{
  "moe_layers": [2, 3, 4, 5, 6, 7, 8],
  "init_std_router": 0.0163,
  "train_tokens": 243600000
}
Below are experts of layer 3 (counted from 0) of a mixture-of-experts language model. Rows are named router (the router's row for the expert), down (a neuron's output weights, with its number) and show model dimensions 0-95. Each number is 500 + 50 x the weight over its row's rms, rounded and kept within 0 to 999. Numbers have three digits each.
Before each expert's rows: a language model's description of what the expert responds to. This comes from a sample of Wikipedia text that the model never trained on.

# expert 53
What it handles: Surname and name pieces. Middle and final pieces of personal surnames, first names and place names, such as Cardiff, Gertrude, Smith, -burg, -ley, -ton.
router:469529523582490541497582429541500529478488524512401533498606471513496461503544485503506582524477466485480415490523482511472470514450619461488488575416485593459556533383479544527452533509678485529513449510489557511467463538464452479481450387483565550386476565511459444462545492568496499504
down0:495454514546600529538472456555540508468421500425502413489417451515429569559529525555532550380418418471448564440444466612496444442579498577534573492583468417508465535493459485436466544525554537511428469468432493469506507546591446484500542529477496461430439487535447527522453473523546501478
down1:526453510652553475634519477543513558432447472514426647498576554520529471475493497498499514484586476535514507462527478495506513476534501477572546549540540548569482545582571515503481561502485536481531588475500406527471534465474551522532558530428457492507453391555532533506421434552451531599
down2:559520464475447506602519555454493507462512540459553599506497538442427557476545512483553418552539528471488543472547543416433459472542537545446457587609510507458464556546490491497418517360515402585430528459573565498511546481531524425539533507512574504473467501550571628495487499464482498532
down3:444498495500519480439577536503553497522495462590591478420568610441423474457539570462489491412586463464513521397500502464455459502494495457598459469531471575476462578500499510493513597545561496433471512479439441563533543579494525559416577472504463570548526519460533551546434537471512602446
down4:482482446575537445541471519553502464498542563483511483483521456593454550540565635494439416428433480573476561472457452518452493424503518544489451413604558478598504444488518531532483450461509595531490473443439476527479499542533428503454350517479556501464443494484513478522527415467584456448
down5:419453414536534414443500449515498476506492471455516493449533437522448581554444512498448559512525392414448492425490581526543348452468485554531544509509574411520524460433463566553422565486531480438521520540466470582513517521536481583454452425531535443503425454514492457535545496526553420485
down6:569567497513476542512418407487489409539511508553498534454545466444487523462508502546553505516511546478343488532520583460475502524481481416506513620516403558483534575588480459572503517568436493480600563494481543577477529476481425493476528503536432494421525559458455593513410494443477521568
down7:441377430545535594518436410528546531435494525496514479521439530534463399484443511576512530541568572481518499504527549505556571518491462498524493480489475460461548499488514468481462513499459525417458359616502396481491473469456441493385390510557537448468474494546451400479546535465476511520
down8:555488535586445570443372495532444506484459579471559409580486452532448485402540521524506505490534473461466553596500462436485504463504506508466544550513495453384507448504470498481479440515527485380470548449500525435530591481437514553502577485485623476518502597556582459441515553462483498448
down9:484445380476507557558583589410487512397489518519468525593587486444538462497497448507457487552437459415484476481449573480429544458503524463580492526448565554528465550557442426478536442463408425521602498440532511489496461453601419531477532557529557497493444498501571555459488519486532508492
down10:564529432525419526559539586540544576552518590492500496471452552542458513523429533523479555605563498444496614443483624471513540534631456542577486508508533558558455468427447462477479493448448481499531478523503545503516528531559513451546566540387531491519561514458522497561491541384476466499
down11:439498487519527447528518556482538535524490511486508414592620477530570560503444418501486475451523450540391610515526528494515510448532514526592533486417517489429563459463504618601451538558420510488463516456503545540487505508511555578455509516556494495471584496555447468507364495473562418533
down12:478543508505488465474532566425512545494518523405542486550491483408503495499530417584573554581576466457468449554463404519507518630515549492438492491485533474523523411506571524524423523502473404525466417487456517496466611506505527413480508583546508579434524487520546478498536441640466448534
down13:504479530428507483403431506480474510556525543492528599541503569440570539421587557526545470513489449494418541453499476486475492470524499469562505456547532506428525518424582477449510480452519447494446503446362539449544580453531485578497604472467520532548462508548571413589415445560525410482
down14:583530554456493490510443359425501511482566371516489536579511452563493484438507565514451499545524454507449532400534430487557450559527579488398477496474560420495541452541563477477510454495452488465452528573514428471608491382476438517552509482508445562474480527541572454517517509459524553473
down15:603474634498404543438477453473520521525516476509538466444486465471458488457554599496443527449516434509571491359450473434443515515384514454531514478510529483413434496490436584501525458476564514501513450543533544488428536575397530514475371463517489458522535521475435493423493505472461478479
down16:435471533572485525456445486483493586571560452527458477406521482502514486444455509498506463562512513558533576538620550465539526488459571437476522525498443583482445363466502459416518514511506557555478450576515550569595580515545518618573396527518454533524540474503530457570459443540488496472
down17:521559534563472510437518454417515475525536521409488420452454518448459491521465510470491565433587566562471431501532586519520445558482545550574562442501576524528525435532562490540424484453453535419598558471513575499439575558607507469528498514474568553537438454472475472512561570467533393533
down18:500391454480459522474554488432538536502505557546473524461494410424408432446527425455528470539542444523538532497525552460535461442543462462456498445517571413536415497461500406488523578393526572499535538417454453461563460457546464554534498428416567442538571572431444536496530517456487440504
down19:458531493464475378427535447523412591486506479496500583484554463611600509495566464551501520514390484521518557437514517475540490450502564504449602560445529497541471410528579560481455465430534493476488499511546457511443572471468548504533460467481519529514503389464448582502547489563609529427
down20:549509532609532508460510526524430459409505446545495525594433508555551473436501538495504536474540505443534456569582521439523522472493547543532523431627469532386526474533514497513599380497528524504504453532439485541636565459502512504524522583452559546508490521516557386478424468474543530484

# expert 26
What it handles: Place and institution nouns. Final nouns in proper names and section headings, such as World War, Los Angeles, County, University, Demographics, League, Cup.
router:410531522475563465477443491536528494435475568557490451571445432532473502547570532506487484492486450577501436459504552448334546495546508437444537475544495462555494585532534529515443550540496469489587494501547462446557470508512455500530382527561561549484546586437462638548480472476567444550
down0:496586565536553500418569552575458524557469456544519559538509574536531465463559513471428460493556483535457467430470581531458525476529473480543465501443576549402575488503565563457539564436481503404488528504453529501469477448481550552455572471431390429550549549429439428436422484468513466435
down1:428438511446562508552465427509572553540554421477591551548499423488523477456458526474526485508472516583495574549430495513559547511569518591584394470487446520525447433543543460510535443516508470542481482515450369570447497527603529531493389433494479463489430453513455528472465473576530434469
down2:499499479482492434523528507476530488544501505598492512438597557430423442416543542484410354436516496487498527422573500368443418393532524479525463507516537479498486489515495494464563542371492586451493476518441554542513563521430443473444513526494457441524560545503479506527489509468603468467
down3:466475419583479474540428490541478505452475543469465441634436511480574510508457473475485554557425435509530544538524528470498541502540474534459587547521525554530474432488493564520466398527518532515515570516531458586485528442560577515571482457509651555441450499418534503444385470505400504516
down4:578483549382528468497454450444446532547589563534450563557507505532436562460443585482432430549571395407539454506588453529582482470524471547473469510547551554539502545499584469478551465427487573502493487495460485515558473519455561503541587480499447597510558442455553498571515546510458449471
down5:488490509611587552497458513576537500520607445542477491448580524475450436513522453490522495440534453434481520460456533482517493485505501438498496557486498563505515397482468545524510479421492404413395424552521495529450472484538476488485427474461492576481533612470341522437440448487433584524
down6:555484468474475428540471495450572497471496471516452491498499538529600507489395393565458600542495414508585499490471383529543530400508479455503515520522521532534594502507490537497531548537523532497476535552550511463460456541467558448510485467480390456462510556466515563576360488471502606608
down7:485528420479509552507520503394500500478522479429504507537536534431473492469386533505510466418588581598531495445508425477545510521536626521627466551519523524436431489498545531423462536510573513393438512579584541551459482454471533468524551485456529461605442559491545508441480536470480456513
down8:531527541513433530465429484486505495557421538564421521506542531595531557488569454528440450564496434532550506493462555456496494551526419515507556470496442487562476532479493510473384377465589425487467487494498385555549554459464540465455549540492491483556457534464481504428622525566409472597
down9:562478494526489446481400428462455484503493454560444539578507497547486535569539564521551536516386475494454520439577524555512485365577479523528503490444498478509516539502605615522508384538504531495532453464481532494559488405529536594505466482562566461525433494461585543564538556502543411471
down10:506482461537489440502420459547487519485539488531593435542478466605460507480521470497481453520437464580517490442582428508585571453511544543443601499476572519472524627485541450591577483433538500490489390524579476546559459575416501480466396438564479526439555493463516494520461517461518496569
down11:510559483508542645454500464415489425495510611531428503503494520508597435448445588484497559542499485598511481474441581545625522435481472567458560455464548445465493443499540450456550530456462463497444449487486447462529407487490557439515503583494497544473584494445558472518435565479541515461
down12:526545418421609516569525439502461514380420488536500532523456520509458489460465449544515545448574511448512449467510493460485463497472458591523559441494473445426477429508472461560492527445404532517571564574439476451460520521536468506455406447472512569469513485512541526361453406544551511412
down13:527481517532503580473543524488571428540543490502491495478562541567434538516542534583546537531564458559474518414547505510455573436551464505563435444468471496602497520452578583534488564439401477464455414399576468520397486431453490557524552432474457483568468514515604430512523507467514449557
down14:572603510576388458445413529459491479530519455444436541525504452508408489545544451468551488471469377493543507591511556428550472515496490467458414518548436537512503468565491554442512573539567449577537508512400516626506503471502478458550394471470486493487499460403501443549456510506502513539
down15:580586493438467506488426622595509507590506579487475441482417473423484553539510598550437540535510513531518544447483443500465539603557462442475450417458525480457488480439541437513441565522463503414534509499498476524425556421476470498475588459531518377544528471506473514519512465585479493443
down16:471542458477567500577519536548517581497511549512503534533528473533526494461549562541503425477497464649489531452473483542475454491555565596523506456529564458558423578452519511489446534451483574452424575517470503572583467458515532617479458465633449499472543576631473523495522529528540498538
down17:536441423440470455504435463505448511615499533500458479531552542465475390519437455495528482485448526479491479503517521541444454566486439535443481400464498475561460438470455437573515503527572455590526472584588558500497539602512479550535507409608549564459558531396504503573515456475446546440
down18:480582561531549543402578572467532466462458544415400380528479462534458425480482429576532541546552546474530573443507546510457524514417471428542529503454519545446570557462565482503561571515478513534542553482552580541538460451547459552575504508440450447517493560485527426461522568562524536452
down19:547445578371486532467529524418502464503542481502532592463455458534591510510520572464408468498486533487410433543479571580535455472521514505495409496454572465467537527395529527479406508541486573440496410501427448511429526538491530496524477505492368590541468452585510509547563518527527500521
down20:442456428464468499491440495625487435519473550577533470518560437497456618486564434512546451505461498534489516525548449382482530463563534530490429439474554473469502493504495520492540486466474508579551504414455396595471415467511540447467500468518483528373614487452441534569525456495433518454

# expert 45
What it handles: Adjective suffixes, nationalities. Adjective endings like -ical, -ic, -ian, -ual on the word's last piece, as in Technical, Clinical, and nationality words like American, English.
router:447627517458511464463400462493538581466570448484447518532526472465547491581473501546503486469523462572479553507469560526525498452522336572473488578557549548471481480589469523513522455447542480503484510535548566509404472570510458469486574477422547484487418397475532404533483424469578511506
down5:521498472476549518529507418480552497501431487544514557534472485479574510366484523499522461503505488450449518444498519630474479493567503535390499470497456436563540557529513495433513458486536443437497501631522479504383430446477541586622564416618444587495500486481493469520557480461476528521
down6:532498485409503495521565500483509499438471591538547437608503475620437598617526494522483511512513551470457515515557534414506480513469467507600552498561496513442431642555479525488510391536513582537524521520462530535564401528477545550461500444579570544497537490492508514465421556497535542514
down7:533568421438496546573494471435509539524450548561505418524497490406414631466457428474484548514547444461455432451508606470551555482508469525591563508441480445427504502528554551419448509513550480524463561493499565473515473543533484551412588518522567535518525557508404412504475536484543441538
down8:508560499534556470543559610521449459427418456509423524424482478563501464473410482475409598480558505445476552544476528514476399543483529514405545440573532585494479515420518544429507562450418560556562575538508507493392404434488450523459482529476509515510486543516506535539442498484479422485
down9:490485495472439475388458473457549544451478470516471493590420491437555508557454499503505558462498512559525383383564518508512451586561407506461474564528453474542520457493418532547432448554536478485557558520434481458539425500471510519418412394546499558464461587430578499536526490469467469547
down10:376443435545468468501547471468492465489516550509526491419414402545386544464467495502518518526538563555489565544503399595621532458481537505564443559561592485442510519469565469479448499452521467550522540492520495512530496432436534454468480609561479497579477486545543535502470562567433548446
down11:468446447454500448590479505528402452423482487548503483560592461536603595457562457475492443451482534461437451501597507487468488498503459529519433520554534523527424512508420590464400474429478552498588573453503495461484484491466512483463570436558614443475478587499460535542491541452546512413
down12:547522483537523529489430469506443425512505426519550469474533444468430526418518526531423496457445539545528466506574357515580544480451562480587469461413428522484436477452500346473588492476555517550499532467436503498540525534467483392541519488527507441461464485486495529478450539657507485518
down13:496411462499487512359528479580503532436541553499438550524480410537525502465426517530502549504577433414457498513510555507518571406494458507421467513502376507543618570512453510520474490510473443442534528528472398425560629484500548501498508458492527441490554491478452544525554542572495431517
down14:453451485468440443488481459457541560530443428551439551416464553447453526419458575514449541525496552424541547424560552550460538429522552512537432429445574484541520463476565471504594445541442459433441409452564446458456542539536438477429487513456570430447487441461548536510534437457564487518
down15:530511486599484595429478399547514534470491464558547590523550473469429457514473479570584530492436498551456510490486519490544449552450573499535471465505533437567518529454561427430517420471483602463484520527477491504520504483387474552507547410594597539462514509431428411522462424462507442556
down16:447368475518530453569538421510441444486522559507482424542573512596447444534442550506430473521479428452518536525572455512562493439539548433404473525542439456572459526530581537468521470515559532458544457486494466517504504523516539533436532367515563558438474553494485520527543502372443475561
down17:429402384467502517494488532573407557493480467556502556460470523517555525486470495580490485518454579474515525495538417549413463461442449509478520416630514524459518475449532472488548479554577484429403404530530553510499540497531439543504514373427588508455493478505468487559493505527511455394
down18:504581494454471488490523526563546436482461533556573464475573535413534460487494440479459528504429418499508416586506497389601538541547575457451536475510514505494494491547528484524444482473411463416538441387446528471488412564522408590433539498505519478525574523428439506541481416463557509563
down19:410463561459525553563400421498471559548505457517511440576422472508553455459480442535469538513395486480508473547535562471566563499545389549432531472457481496551421471508593538533449488428398453500512471564595433526473499451517467470507514444494549509383459490499550503537529496530527408424
down20:515483513505518489501535554566538521484446444507507439507446489518422470422544606514515469521568455506425449509572567541544512483544477447544462508489483550467605429490444439439380426479447552493510500482439529480514488482349604542623419528492478508527552513502433422485505564598494507513
down21:574582548547527429483492459433488546413509463478500501501502537470501457492481437448455522461443473546532490495386559512619525486505571485412525489513464501347465499464465526512531522509597565513490465434462507549445568495527481479404420599415360553517458483506448514516500437525490532466
down22:447549483516488527489528586526502468578393490501535549467562503531482541474474466514475496483480456464573496499593445572407496589484429486474424602531522438502531464551458531422535434534576528500435514533475574587542506387486523533562494559627536516535487500456542523524491527483389478388
down23:544551514576477503475526578530499457563421547483494461490498589499430536537547526599525498460534467487484563441551466555578418445495511508497607442470514544524563378506435476445493501492566413535363497446526524549570481514439451501516520516536541556495512548410449435446521444558512602531
down24:492469595428486446535536487547472577431519481481421587580492493518578470508502504499374468623500461457465598557495466483396413540502490544524556555485617481481527486544495502441455539490580456476483464527509474487566583532483499507404479504419494512589515556524527537574459454527554458450
down25:486543433489504483559542503560581425546394529479526579500552501408506464520430462478541566543492496509517444467493543537571442515500519470500477517566475536444510632539487468560532577443505574548504517473471371534574553474478619556497507437566503488527493519480512532445570605585423549520